Experts of a small language model.
Size: 13 layers, vocabulary 22174, 52.2M parameters.
Experts: 1 pick a token, a softmax router.
Training: a variant of SOAP for the experts, 382M tokens, 5835 steps.
Below are experts of layer 5 (counted from 0) of a mixture-of-experts language model. Rows are named router (the router's row for the expert), gate (a neuron's input weights, with its number), up (a neuron's input weights, with its number) and show model dimensions 144-191. Each number is 500 + 50 x the weight over its row's rms, rounded and kept within 0 to 999. Numbers have three digits each.
Before each expert's rows: "comes after" lists some tokens at least twice as common just before its tokens as in all text. This comes from a sample of Wikipedia text that the model never trained on. Tokens count by the router's weight.

# expert 0
comes after: "\n", ")\n", " |\n", ".\n", "1", "3"
router:442579423463459502539447510536616477494579587525542520493525513456516422571535510527549533513366618443472560481548559507446486556468484435538528
gate6:541444487492485478466533540575561537498589496510466508524526597511473489511475404548472499573506442433570473526467467449488453545498474527512468
up6:470509480506451453439450411471495458515418503492495494452441477541542537533417636501493494493488487531521509469530458395506592441503481524470581
gate7:497500510585527435403491421506493533466511519492522522503471550505502526505504455517574563469552446495492463500531580518431515519486512427474501
up7:521572510484540518573581591485553478434472445578552474487510446454428477396527523461441477464531478566490453468398424479489472569508491563483479
gate8:533578439516471585480504522496441551540633575543543482474535431525412479510565450436488435433453488450426512462539485402538477574502401530465482
up8:506498451465571537580487446624529538411391500529474432447432491537523571572522537499527488499541510553520511541524469492547444466538502561487435
gate9:509516485535412599486480510523479444541328528423493598553475548448462434475432449488559559507504557572458426470477583497430584511481520481453429
up9:467516519475429510516463555542481492637314514520493559504443531459396433489427453552453554592492477496429519463424530448466574486538528563518413
gate10:431501537513529457483564491436510473501580500537437519528466457486548479483473563480504403514535418445445470532611566510522552562541527544526526
up10:547541535560535465458527534466578466472490515462478533554478546443523463560511603418558454506466535399465429480519543436549476541464567462467593
gate11:491418487453512575492478493516525432464550555548517553527497483525498450612547530444492444481431443433435561618411553561499475527526535494543547
up11:473509580451425457502494520465411607516462465446609449497538484529505526430432480595471622488552518581542468413536425500476465481601467563407510
gate12:516457539473512559484530449483569519437581475538490485537447529522572506397444503467522575513513448424477442418527522459500516525506541434384493
up12:474577475596424475520565512471424459517480537533528559419546571557517526525589508411488488490462556556520537545468535456569433486568475470518586
gate13:486605451521505529517473587508528432399563606468459506555536479420484454459546540432454438498498506481472409472441532496539588509500520471552500
up13:579519451523556441474522601510439445445586504468474567545461532487460559555499511496491429489528455511588499390469580494478493548505493426535471
gate14:539508526456495585446520491488555442548508459534555521527416476568517483472486402398514466486481450363477505618503492469509403496524569483459337
up14:461437493471497409519552511515458547464453495500522520447523571472494476502560562583578446465495509570552591436562461505485564544499425435498632
gate15:475499476471591485498561470502507563523541431530541400511425486557524430504453583556529421514473540515469457474540466577526523484485513485456544
up15:574526537466475461456547521494509448512442430450488469560510568609522515475480506561500470461493523559538493332403488558434566394523494471488471
gate16:581565567595568551540489570471511536500532443515601479505473516476506487514463522403477589454522573619456543519496567442503490547470571532537462
up16:555531468470596530398476504535563528554581485523546465452409507578491484494484492435494515572508529579523518486542456487441481554493521450463543
gate17:449509590432462510466505478504483530532431482539489454446555427480574551525476595425465572492532495384488498495403511531559553497421499564546540
up17:503473454484451419527556433531538436464584459550502500528645594459497392557469610560397485402505504540515594528463508589548544519456581561529502
gate18:464559571518487490450524466525583507502523504500448514481529496486483394464510460432436559477470491537474491596473450503462473546468500564572493
up18:564523458520458512525525455601461583458532502498511408528511485568452509488481565510486459500575472431493474544546421463494458416486545428457567
gate19:571555573471476474445410582490591547548422457402540508531531417487499503503523520526578504347433462441475494549519500595463593472494519444480530
up19:449498546407507407512602483489430523506473505559464528500619494502496478486528495441573459511523601603610504420488537495527435464552524535557459
gate20:536484491558566571538497490497561430458541511492471532368386517443434544470557443470493553494467493568536421559530516513570501568477487466461476
up20:499528514412453509509500452477601452538536544499485456460391555564564483545390623457477549540456413519434513506398614526375497518479467488514573
gate21:526527464381553506570505553595463451521500525436490561467553542504544570492472434414525586502519507462474512545517507434362586509567491470465463
up21:489442571561427477421556496562488490649435448448478525484580532444476504599629504448514475483459521526442576479447523530551506489494518591556456
gate22:585443423436513441476503436483491480483627472530456451473528535540437446507482519550477539455501560459501433446554485518522509443546501511472564
up22:410546461499422479579507519489543547445514589431449510474493567447522526551535551578422462520547476558552435477517495570430566537460488527485457
gate23:485542448500511483563475500536500595495419543545517612507503457487488493547468545402485471535491596452533545566563523493544530483463470480533498
up23:590414425470557520541479503511408511512542531518509357578512491564425454500550396535505527476443442544488515473531456445502481516492475539507542
gate24:440439511444456498438568487526513410513487478465497483500497487521524474499551527524407433534466539451406380549531489557507468531586553525463610
up24:511473499398418462475484446533425460548514439517513514503509469580561566596489590400495514482484550532537426558494477515409485565451517540505525
gate25:430448390562478558494524414449533479444528540570593574491532526455538521542432566507532456543401495537549582603512356428505558462490527456513521
up25:524503489527481527531544489566515481504458585558518480463534349480524554491531527486546547461489521493415458463581450487448474352439462471576463
gate26:474520540476503473415519531473462456507528492426589500494506497480569562489493396549440417477477538554607476484459530579545484593495592512535422
up26:526520466541576506476450433555497537555540442602514521443442441401491488523463418456506529500553468463495553517505494510414511528481468550457439
gate27:525438488444483464579479572416611440396552575547537514502438533449585395511568598475460450485414580495528510520450485460434506478467547516455411
up27:407411471477545435546454477473539488479576486435479455470400436532525439553514503538433468478492543436522534493536506460424543393466610533508495
gate28:501503510544446463509579554530489551439510487446533588418459437482508507386546381445568501536567507523486628511536506567626524498535543513423477
up28:550459497504544497492473432530452463396488445512484531453532517477444525558473504571503448505576445527562517455468538545474522500541552482502521
gate29:560454486542535461533519541579486541503454536432535509519511504507463483544533492451458511442519478612445563450604525495528515452485492498486467
up29:538528463508520538543461572515540468558534419480441482484475536388489500541463568553434521508591507390489455540520305458594474465506481408566489
gate30:469491437410533447487423486477531492457576511502481538564465508537495461465523486454514510476500447416580550419552595464441443472484604617462462
up30:503551591445533531463569506416513492512575511562464406504535485508536463466569510446512454504515530556516367434522532571468511586539446518511538
gate31:480552478476541465572520532484538486447472633472657486451459447589581479454527512544440492409492568511496462586445507490544469631485555444444531
up31:569514484595421526498508448516487528547580370528482479478470538446469488519518517550570461510539443422494483484518456484421553448502410493548455
gate32:424488505452456478508520484449599488555488576489453476530588549437440478453515403442451517490563491500549468423524431508531523466528474515573522
up32:507478550428508527511473445464481497425531425555481460421474507580518542507519486526487463481478550518545534530457527508527475464463546506419407
gate33:581526498455620495489540561523463547529566470497558547491490495508552539517459473516557443513507539497493482384509506461487415572449485503434550
up33:496521555598499474590461552503550536478416463506585503577521524443464442396491441519487434544545529505531402469530522511435448440502509514489515
gate34:470452494486536543465491499513531504512525455516486467453446473436542352634609501455481527506460519456510498589517547519530521406468529589487551
up34:509550557476497565486506454477395470518471523484464512486579583659508618478505399530506463508462508491530633378554495485477483522513466547477478
gate35:530511536502484645531556419517485505482424534478529575563489460579523538541575486562491433465452555532515465466393502469555505499449459466445567
up35:509493430496441434551408568503489514420569464528537397450540596509497440463521533509495542596552351472457466559639450486448544539475516545565447
gate36:483561574496511510477485454483563482515487506483525502460400487433516522565606530469514589560358562440502574477507522494434606486412565529613547
up36:509428569506446547463412505405456538504488483537522593503457489587549458582504491473552501517555568466486601503470513499452516518494474472546589
gate37:476541441478437587427470444514542503474466530535510464507627530415461484443377480476518375468553597546484484581482573572605471530397479444484536
up37:427581438478474383408537547424510444447595560452521487569533441431488436532451519483458540503538566462534492613549606478553397461451508517442531
gate38:541497558448524515534494567489511549509467411461534558563545456575550531573465531500482534500469522461544522467534503657482505609472486560485522
up38:536462518597525568524519531562523519467468471524455482500478631449532490441509348565532473552521537578546515478456458438450496420486521448533478
gate39:446618499563570458467414531503517422556495470548478514496427616462526435421387398495426549590512431515524546521403543496549484547439391494524518
up39:490425608513572547541595375540453465485507550551483573494456462532490547566585523439442518506458431488445471579459494524454589517520521434473406
gate40:505464482441480465530588453557512541516564487507539494540418540521519488483573434537481468471558580496512474572516514529491583546513556599506487
up40:433544514485473543483421505426549540492449519515501396518532429496510501520516612407525486536556488536545570430488476465515450442492511426470520
gate41:502564522481464409499451450591490592515511455510491388411463465534532409446566472464560577504469470475557542535527502403508490575495456497519482
up41:498535483550514390505517411485519505560574446387595487446476467501472442512537504485512589582472547537556453527452580469452500500556484533526487
gate42:420486438466455549493397594561683455513494466461503461484563505541514505476582371596473501537428547495545584559507487418520540472491432516552488
up42:521503553495532574393590378420437479460547539603521474540539513377487472441432597461531415431546482482462463477460479584472512461501621548484400
gate43:615474552465503370469474503500471552504446441507564486533468507465523466507498476437494498562509521516601478443529553490610437466457501481574459
up43:540529375652434420553465514496522447378486469510498505503479678507524511562566396558476601497498462512502443550543477449550509528574412518462484
gate44:651518542506496475501485483499440387542483474557455585502489555434516509489424594433542452549464553528424587431546475481447522473545433512557541
up44:575486499436479528517595474488389406570507521457499529540469469419453477474455480477502495535448463545477491363405519513470496538494571448572496
gate45:466494487453510439580502475552498516476538429500530531489477483575568562487472510513539506465514526419531495561523533516561506484543489519424581
up45:477513429525512553470556524547496499466431499523473416535523531441459478527570578388495450494441475485463469593516489554574488515482531544493421
gate46:544427518492562506395539551505548397509438494500438474493446606496487562500472468531434465442483460588497491579580427466429589479491610514544501
up46:495435487602451425421434531439460439580544526509456505533482531508489451446487385479422476520503451556548440504490479544446442503613490513359457
gate47:447507496519404554523502458483531489521604443556499549545365441592528492567484499554508457503468601472520560463494524468515479529518531543515566
up47:434493515411576485425437549486427532441449560499487458460649505458504500439565434393583494476438486493453513565496558546502580531522435445471431
gate48:531484497444614521546531440522484485533517412579493481445517530529464394522475525500515509543611531504474540494549478467503496447485573584565508
up48:495523478519612469567547514522566615529525511508525598466496508581418480528531533502473565547521478578477434453489489457486462470428491484561521

# expert 9
comes after: " of", " in", " for", " with", " on", " at"
router:485571488466411497524484445579515433506527554494569463531514496537595409492554470520566484467467571402546636477581516560413515581477468480605505
gate6:461490505505526394425541500459481538534442473513535483530519376542517498457566524509528638440462530515511552487479495456453500533437476470495551
up6:504474404524525483601507478548520417529520549542519520340510517508554503559484558537524499440484568501438516492549460539448531459556558545523478
gate7:535440519515498524496487426494410483451494517502558480506442514472480513531454418509516557414438438415584517600462443533490463573471550370517505
up7:505499500557514508457516476538416526427478506528563437577508557487474485483476438538494518544425482407453562469431445453496521625467553389575464
gate8:482465492470441391479538438552538518453495530577500515519471536480495532558493480427486470491505532447533486525528577546439582506543460552498525
up8:411490468468480421388587521575553480454621514526524542511515472499545490583536537515421449527569547443559425569546508461474510445461408527541455
gate9:536470513493520490492492465555437478505483444491499466426466512449549510457526600534580508549440516435514577580512470502512504492491480400527518
up9:484447504525540501553389484548394522489417493574461514506490472551561386482561471548549453559454451566476511559484473504503540459540469487465527
gate10:449553601521437528489453558475526509465455503417546542517539449512479445498555512481525497472494538472434356498409542524441489352529476529434495
up10:506446539393497444545513517479593505564355490478500494458498516479534457449608520480496511447609476623511481527472408467467471559502466488559481
gate11:484501410533469440478480520558526442484556500506544467462503463481433516458540479513479530523514476454462491509508409545499472544570380369567495
up11:481486337503499511618545513542505469488476545464496490486531476473499512455559506445479536507475522469537458517528402550481484471522481445579530
gate12:476448491491563482457405478450458479597536492497523451582506422584478459456451565486495575413475477592469508542583468493369513541455509412465625
up12:544380542484594502533480485481465495540495553434469364501554439567502486550587441465467515377513504479605503579527470509481548500522521433559524
gate13:421448504457465540431503492483526585438496406501411490491527487478485478545517443425423537560505462497500535612385510522537607394492557516443485
up13:505472575480504379450498480475504538560486487404486581471485503522559431455446584491539585485482478518462443456402607533519574492403480506498520
gate14:528512494466539422523509484534503537496482458446583577445501499466497490477534611558584517454416477371531521497593497489493605528411463449602513
up14:513479422602486532502365513473462455536457586547520469581537553539508541572391383378501466444525475549523611493470471447484494540573532556470457
gate15:525567536489490619526346421495539511549415556367451473470523497543502539559528391437486595494474529499481485543457489494447359553598457481438492
up15:579456481427442547478465479524416540518458515452446554496502481492470623472357519510576488443427544525464445460440557518550516501455418422395480
gate16:481543533545451442548546571504514523546470439527540538433525553539480518596492482556545495428378450488507567555462628504457568384492600510460443
up16:510540427523521551527453452518537484493501621507504454529558563546441518486530448579490471439544392501529523495588511491465482438444519592571486
gate17:527503594593562503574476446488521431545566555493500443520442494561531515594489493507530533509521566418469425503488462554522544487473411497511548
up17:536509497534620582539464443403425482551552450497493435526426567482587554549549512572504467467533569485518522552539525496515446455421487428501562
gate18:443629525517563512466417391510581512514446569475444516457537548472513565504526509465520517481441450485504552562504499446349523598476444538512549
up18:531422526503379488547575587459503475435497527470569463489514529501446422551595503571510476463505495413495472533542479561536545406492454448531452
gate19:468469407446522465509536497485500496588487502518551534433491497512471522541481563564497587504466530543413469471488470487430515479411447503481446
up19:511523460622557458545495485466546519429483517536442519589493495404542531530473502456561552547507519533566460607479444529432489510445470516434518
gate20:496480518510477514436556495496524473584485578504549399555450510511467365546570386433461523536464419452463581521542463452487517496499535502519507
up20:537489479420471528479518517457465501582487561465529513623462537554496423487570482375462526527498370471467545508480506445491516479502559535560480
gate21:514476558475533459482507550518468570545423491418514551572527379580523574557441565546435501533502446583456510428465449502438482481493518455497505
up21:627555474449490525573511548488605502464488558515489469534506478462493486446554564487485507479502527551472409491474435550502460467487509488496563
gate22:563466574422493501518553479362410455565454451487464487482429601499538505567508460485448543477446559462568575405570528505452516525506558513493546
up22:441517477488517503539392468459466532517555451498492517500470468473509543484425556452516564548496494485428570496547557472419460494505496578536468
gate23:518444498480469514485562467513586395486475474528479577462548495430454443538534508574586400457563527516562501432454479511497410378475540559540512
up23:621489552436462501398516550521380481505606498541459462490473435496471450428558459598419526466529483512456550488566509435587460431444486536442481
gate24:492534518603506448511490494510490512519527461451534426477487510505576476540529397383408473539481559506557472513584389438491478545536515544607509
up24:519596540476468533392500521414489568441549516420506474627505550386559543547474506567483556542528491535450487454549462494489424474523613570559501
gate25:575543435494498507483429451455456389390453614373488494492540515438505508554512552506501509418469499458433546496506560549462563495582421437503461
up25:483501559558489499518513566523498508504497484453561591469449528535490450417418458548517497502529440414513547480466500469557408526461423486466576
gate26:518581518518484438451429538516570548527492510529595541450421474513602489502475541520482472506492419441492483474537488582526597561474520488501645
up26:527430543437518409497514482510524461520464531450503408519519480417536444412539480432569565582491515421483548410466405544448451471533541542575523
gate27:507420493398467542586549488487509541514513540398515415550475454473504435646424482499432494484615529553528486463526609493538523473506487498542510
up27:460556436555501539503410500492439445453514490502531538541496609576516539434542497527471509456399479444517560486531492459549468585544464517442486
gate28:466566408606451535504537518542521498504511531488551470497498498476504491558490589543545522590598551535497521500531481608517501510467574508608528
up28:568430428481454481512549508496532531482481554445517425541446539576510538502545584551480496464436475588469412540509410510478465475467512514518509
gate29:506467471487490418470501540491593433655512487517532527460457526547505444544520411540523509448486489447477481529470514399561586504571470450513394
up29:395519440538550535424483510353553506469584501475417530556491565561616503456499556422545577533439512469526443512454625511540468447458401489464563
gate30:549465507455402489485481518487445545585409558450547543549567519479535445531520515523466579456532526500460489583515482521486443584560534489547493
up30:480469503600564530591472496468388484547529437452525553503585453508485499490590457474351518480561559572446552478508502604504577544576499570516501
gate31:457551523549532448411503416549536466510525557622584583498503529560522503590533515455596533571450431444482512596458514449386458547559466418501437
up31:498480554467539443468503467556515448472531560561495509566491570543511548573509560442640505527450500581475523603449520454406460536482512423558494
gate32:483517408473539480488514428512481490431552563430521462618532566447485515521583482516491565535592545527477542549491497538512491441464522573486512
up32:524620439472575554414484523434469554494585519443522473427504495555462419454508558571413518440521542492469456460516495509459505464511435488548514
gate33:606454483554473480476497486545570432530447537479590550433342565485488506505512472566507507453509506430560612463453490577503456489515500386524468
up33:551419497565479503439539549441418342517436471496484609431433479444540501545521436464504486482559601489497582463525480504581440571515569494555494
gate34:483534476504506483549544517488503427541553493497449482483563528393490464509528485492448530435484518531506500411493497524496508574501534605513542
up34:575468526496485505558510484458487545448458505553529404502511514626562449489512415531613383455549531493490506590421450467448503576449483571443533
gate35:507516491459514556557421470526509448512417431483500532442585457571460475411478466518504465435517424545595515491494550462444529580485447565448496
up35:482508436396566465464558460527427465525457443601484477538475559406452496396531509492554480514382525481555552590515591548524517486535477537522437
gate36:500457424442520446528509467545554521483543496591493457579404466590431435555464441421545386412456524523542529498450474582509479499476590503564488
up36:418468442585577494482528398458536503558505470535449498476485561585532447569440357517417464436466465509501499532483509539471463616423510537516542
gate37:436455409512580510526546390462423541590481481499474486459483637506508556466472555392487468542494590515539398555502522522423575520535498464449526
up37:516430507495436442597569381505463630577466511545540528470486551549526554481541539406478539499469511518546394529510574531513517443442531443460496
gate38:508453530483515564512472453542585480574466509505547509457549592569465462434552481535437583475499458548417417528543427413491497476506548452570579
up38:426559381596551490536500497549464561483418450564532508559498522468528489565545519499598407517534603502510522491444531447523473595597442480385447
gate39:544504499535546521452556469530512427522453597433486473546603519481473468457497457425603497473610447457547497553547531445454530507397441450407464
up39:444491541446441491520361494486554559450480476539502533478459503536503555472512516512428542553398474602497548413490557543445568484620468594561456
gate40:492554496449523499540464464555498556459537499498510509400504423485456441503549528508523541586441501541462469528500491522487494488451500479563576
up40:508469513498492579546484499526417528503504475532491560489464508417496509503542533539441507517485518559460516506506423443515515522497509500559593
gate41:575466482551448524451546530565473447569457546456422391450535507441437513440527526541527490509419413533495516547524477486502607429456417473524500
up41:490486396525465483520476479602441558504512520485458445482427494591453487632561482570491530563490441444510503561484517489425504477539574538469515
gate42:483510501491519511414451478523508453564485476498520573495489560606430570448527457342450421545502382406494509508548504554471492489440547495524492
up42:505504597405451477476495458506555500630450428486538461517566468410503581486411543482528510531446494526472518543466498457593560498501591518556504
gate43:482516480526534477547559528519586489449567564567535632499479567476484406435542464571613481457437547588539515538518601484587549490493478531479522
up43:498517439572542499468499499481502459468509550510502492537485496474518473524385484583554467508536443618584474522504488535425442412568508394571517
gate44:629492493509435459527538440564516491586511555449461414497473489419525550522506422485469463478510463442489535540523481441565427542387472467588511
up44:480478472483442495526418475435483513420594512656460551506532570438531529452527539454422577562463515475385427456518496410480422434525524510561523
gate45:506515464452518575435463498529527478464475472541484611506460441536495408476437456598530423488497530562513540524494584494457603429523408535524588
up45:514523513485492543397486392459493429419477531455514584484450510541434506502452439567477527452537442512507494551536598539460631414523466460548519
gate46:554504631433501506452555587544460426525613418577580541460476515419523470547450596469488510429477521500435505435474531414505570465415475487424509
up46:454482544532497524554503424512478553398537514522509508417512543500561538501451415517469403498528495505431552493477538485574531524401576650456527
gate47:497551423474418492484544430482449536509447466495603467428516511552500530517516468498570494483424480587501474538467547531442512508464561458425535
up47:530509444422417539544479482499521533553460439513479499411506511473528455452507579546550524510444523480527473460554536480490515463493457568449525
gate48:533485618543497536478583492533568490557569521571448505499392432375438515429530421453502459491521553481550549493534545557488430442500569603538433
up48:538482478440532576450556579470478551557509434534465508436498428540500461434538592470487535566486522499510486445531463483541494493536565545528598

# expert 15
comes after: " the", ",", " in", " of", " New", ":"
router:491524446469474562585475505567531437489578525573596494482550538467523376482521551512531477502406545411510474532590583555448551532439469432555480
gate6:539516501469466461459519504517448426541527503536561485434484542449475561378563463434538573563466488447472438544459557547512494500460586477544529
up6:413490510567525544536399428481435607477458524561405511499489470470495564539302451510537479401470379588545575413502466510559503456475514561503471
gate7:507540613586533480487528593465520569452544553432475454466478624498494577545599562489482490530481463560500522461453571495488444467506550417464514
up7:590542494522521545529505419500472542463501498440492432482479430453498508452486560523538455523584543355420528634497525480420470499454559489442526
gate8:466493533524422453489496538595574397525535465496525441507549526526464474469548449475417544535519575496514536490499527601512435458501455496435523
up8:501494535463439468482551593466511501451574568411405529464468575517482477530560486514468554499470504520593584523539495564463499442535492537458516
gate9:589478420473502472465546530473519463493525444440520483474558428471477466433533438452542494465556574557433509472523559516392498534430454549547554
up9:481517401417489561523552477610485498557514533561473476501486489502553496480605444494478482419566431471564504483504505419492565456552515433425606
gate10:440582575553545482537490530484481500645492427437484488471535468547565481593468612541459533507464453528500473502483463552428487465512482491507582
up10:446569502457513480514461526469555493345499455558512591503505613509412543472436451460474511501449502484505522523472460469558531576427477502546488
gate11:563492461528478433514566484575510541530516581575510500452437505482436523420458477418520381548525482510600438476555532513544561510455452463534504
up11:504506579532483507503466571431475505547414494521489504440473407475531522472544477513502521551514466456565512555372565489421506578512496495502489
gate12:554499503481469506514416526545491501518432512531466588524475573473516462490536513561511426507604556484522533495479507527418490549427511535461467
up12:463481498504500532562581533531591486481539464517509417441472467500527461520467508467502566447438481436552563468559530497579522412550448453650474
gate13:429465413500520519469512389543410487655552451544507565492489481477405492506503427524513568453473447451478493470531536509516547552456403536465467
up13:563519456577486412422548514459495475519450466534448566386614596555422512552522448478588473512533534508527492468494527459471468436575496468454547
gate14:497480468510433555463511508578523461404554491437408464518490508456517456513504427573497415595532581534451507584455439537509483450598450504488578
up14:514507454537556486566551431438518492527455471401526520475530458636408524426519585472445499362512447479566504470533496447489500519422536507557454
gate15:426523550464597428549463555495508588564525431458499597434434517623530538422430477435569496490433542535498497532515612506510555588404518553524413
up15:496503471500579474523534496549517552431555381455424595462503530560477522505378486468522439404470510556460530516511539517483547532482490596528557
gate16:471477479519384535478531445464525554503545540534544521434474478402492495527535516562454476393516515482500486552482539469529506428479402449450478
up16:454535494533524539449537459487486467555485512496525584517439550513563502552477482412430458506520532555568559452479522459560580610498542457451495
gate17:526450439489503585483432525469501460450557451451569550497495537533545518520546498508573509556523466481536583503439589445534574454446521557487497
up17:555500603427440468452421547546503533425513522472570529470436551478479518410518533486584524436476492487453482517399538502546470462536531601445481
gate18:499485586433454521513571413549516479502469402482484540509560506451454547505532537483501562438570529598460534533529530508481527534534416538532472
up18:494479467524504477542471503441521493503439525580462468426526520497570507510433404535530493516458472523552529510510491480496543506514612481473473
gate19:499545512488466449458456644516572535506391536457533536514462590595371397436476525549549582513529444405598577592442499523507483525516509484483503
up19:461508461503476455515515402556460578515477477507492462531423406496527410567555497476455566423476547482390487512507524499563540511500587551491569
gate20:572515454570506519507378542543472532578400461408547546549467520521573492465437555436547499553552451572427444467464493410463505433563514482512496
up20:556473473542442471461554388518560355477512488570541495510474561577497485585464542526566504478528595460462572557481512505518479474543507465454432
gate21:510475472489423502429570448554524526419573520428521431476536583500504455560568528496474559450516492482578569558514613494551542487452471558441487
up21:527491547571537512499481504532424528619415569612457594600405396474474451468496429554451469488490496535493481394518498524582483483514526491541496
gate22:580480550521446433510543578411525434564537439467531576494499466515490499540435548471558460480495548461523452419573592471541559501518463452529443
up22:419563477593511481579496522509495486514476523508458578449437573500428563536509581532536411509490565624455609518554490414454513552520481384607486
gate23:485535521466583550472507455564457345496489507454488564522559503390490477504434485505466488495507496446491507440528530590564540492410493466559472
up23:505422424493545543493471528524452474511465427483464525538547409475512509443446509518408582504461406525545512408443507545550540418454544517447519
gate24:439435484519523415480503444534494505513561481506463462433523560565464556456355490458511574548555539551520459479471541557513411458507446457546425
up24:496594472526505496461404481486562428462481513532498433461498566482514553548445431518513561516561514461545513558451498411458467495513481496584401
gate25:547447435410471546545480476393520566502476519476472555434435455506434489494478542457537535504484455371581453580503538555540508445457585443408598
up25:477462452498476505484561448516570418597568481477502522463556484483450504488521477510437520491486545530551499577496462456467472412522513496507511
gate26:535484540433461378453527472603520532596545547596524518443519468544555528520483470457465496483566502429476463445459587608512537472508511516554530
up26:528506465467445419512492384437575572503500512390569534498541510596543522549418519477441482448515523469452560415509521507443540542608497519544454
gate27:478494460517518518487438611442516467475430463528457494561537475428473447460490523440496535470466484482540440557462556534551531561399505399627514
up27:488475485495561577526511500519543418447490505631433566595501452505436517544526481465497540487504506483438490531458490506519527475529482535482528
gate28:412605522477517563501465532527549450573463509504527411441411465546504502589428536461493551551497509405529405533483539457543534508496501574507485
up28:533433552437607479491434514434527515532557563431469545525412554547485484431465479501577561493499418521463459436399427452438576501498434525607482
gate29:532503481600513495495458547426507517473458503536567592489577449481522419460378521495530423529560511536481476531521419527454581530560443493491562
up29:533511522559498523514476499516497534481408503502584518565534524472483456548459517492538376514563524503568558487514427520473529527459414512462550
gate30:504476457489433491513362577491442387456541535505524457622536533481433443551434571490508573489497482367508521558507583526544452477435471599522408
up30:484557505493551587580573519568458602471425448587512515353450396467601460532567424554510507530450546566460417464461483543495563587497537443533487
gate31:549500505413530511477483520579478476461517573546467538491474502599581478541493459471513464492544473503434541500643418558472505503488533468481456
up31:549423394481528553464395518442549553552467572510472498497430470565454523577434461477534479557563492499503529507641487512502440449452507510513394
gate32:598496530543570426539334581469510538472464539451495467516487420353533465390501499586389537452441497471476501472460548547478515424546460509582468
up32:487534503500448529533537415527487529544533473519471542446393551533457572508462503417608467645479463516490425553505493443566436509445416546498497
gate33:527476472430522629530613526620481383489487481501477435452535546518530462487536507446495563484497518551414533464561490555503440515578527500568566
up33:466521461412528504526516566499484429553499562430532508507640539590481576477501583523481516579490513529448568529472567502513488517497518483473550
gate34:516543475502418586450534529541500546552529494489440462534621554463510463496468532537464387515491538461524487540527465431467524484625457478546598
up34:427473537624589494594532520516470354420410481530500571507503469516504535454501464410552551450441478514505463490509455532512488510583490491577547
gate35:432504410438552491552467608595501469487558423465509523475555538435446452474564469489490510542481497540498444527508485453455580505523568468517461
up35:561560560523512572582529563461480423423579531481575578533448466527611450464455524455481468395494562528537452441542515474580504458542493471485494
gate36:455417524480589454440476412521470536596532552467517545530577504452509518512395477532497506451480439536548494478577519463530500403547464455530574
up36:568564399566571461484498559458533494482508475570471453445497587444520465509494506490573544577510449579474569486462463530489424458526466537474496
gate37:552498542488457511571539508481445530491503482456493522414498389542576474525521516498548495555471471512471556544500519512494555371529546516461505
up37:487507477422502487477550523514534529503587571479446409583490439436470485566497474480529414457529580509479431408518535475496508476588512572617411
gate38:422488393527501444527499518543424434514500448591536519506530580457491492445384481495455531460595468602585514519556483522571551446554468547556516
up38:376520528544424472558497567505511453588550497527470553518436519440539489511496468513436591534499542549596520515538484583559387557510499578519527
gate39:456480402562452516455546440540574464499497484453480514602563410475440533495586519515513524525461495544496455388478536538515362460479463496542517
up39:400475492610553527512507486549552468492499468529488583578531436525398501533500561520497524493493528448535535454500525484526421409427480562442529
gate40:510490451568504477579461519460491430539508559514533416442498439492533506498379532476528475475449559514560509606524391454545410478518486446472494
up40:463441529493463617490473493529451538514578503510540486526521470468539430574520497465448537435463603541477405584604479588556505481414509520452449
gate41:504563455470514554598557436537480506363553534467518560506450514470446500556564631501459538525512528409506522524513552502444509580471529445490450
up41:463560485390517555565554518537514464381501511476476534451444550491409502532561487449399561501596484470567515503523460409519537540480553481522464
gate42:576498451505508506511469575540442590391372491515393515567489445461496422502531424428564631470513459540470575528414487478482519578411505532523458
up42:398531550547484471402530493362545461523513500506516490493450502563467440498406539518402469501480519519499515574628551514577510522507453572500536
gate43:471495467553504436541489466422509491500555527532533498581523509521474526498505579474511500486499454438431519424532483530470432492547536443476472
up43:407569475516510504484458616569418449550507433576484578591477512418481531485470461566518600540504496482479440415441402470421585568517518478502513
gate44:477497508497481519538553502557516502532534463496497482377499447547441494481474448412530540501531441575502426512585528514509552535472402473537476
up44:490501489532561499465468456420542410519510473563499564504508411518514467454526607531438412442475535479454385520545586515533445494475636501462493
gate45:456488456532485492545479495472503476555484501582536567416528510537486506481497494430432507476495422560496459373544530461501500555494524505518584
up45:533395506516526589551521500495478534546424619494581481529526480503496517553513410479495525578408451492554492415405519439459572409471444519498451
gate46:499514422501554537480566466499551484337497528534538447603525442425517442523598552560528471541467477560466530520574444466462456521525469505426402
up46:530593564589484523536510486521492570628465455543494471512420478441432547455520499453379520418580498480473527465543522557550531496420580499542586
gate47:488448548644497479467508542478537464450472411542483537446516471519530484513520492539539475439533518573522511418565518507580433573499433442490500
up47:495479531590546428509534566434470601541482555466550472520429587553479514468498349500532542501547364553525511511452434449418473457581450494417587
gate48:519502455540424543444480481515422507482450565484413512526513467537442523510538497547556516580539520549516526514475468531441553450465443575574544
up48:571567526438613499565508476550517487515507527537544529551473541440485471451448627368466503472584587492403476507478471487529489638550579523508512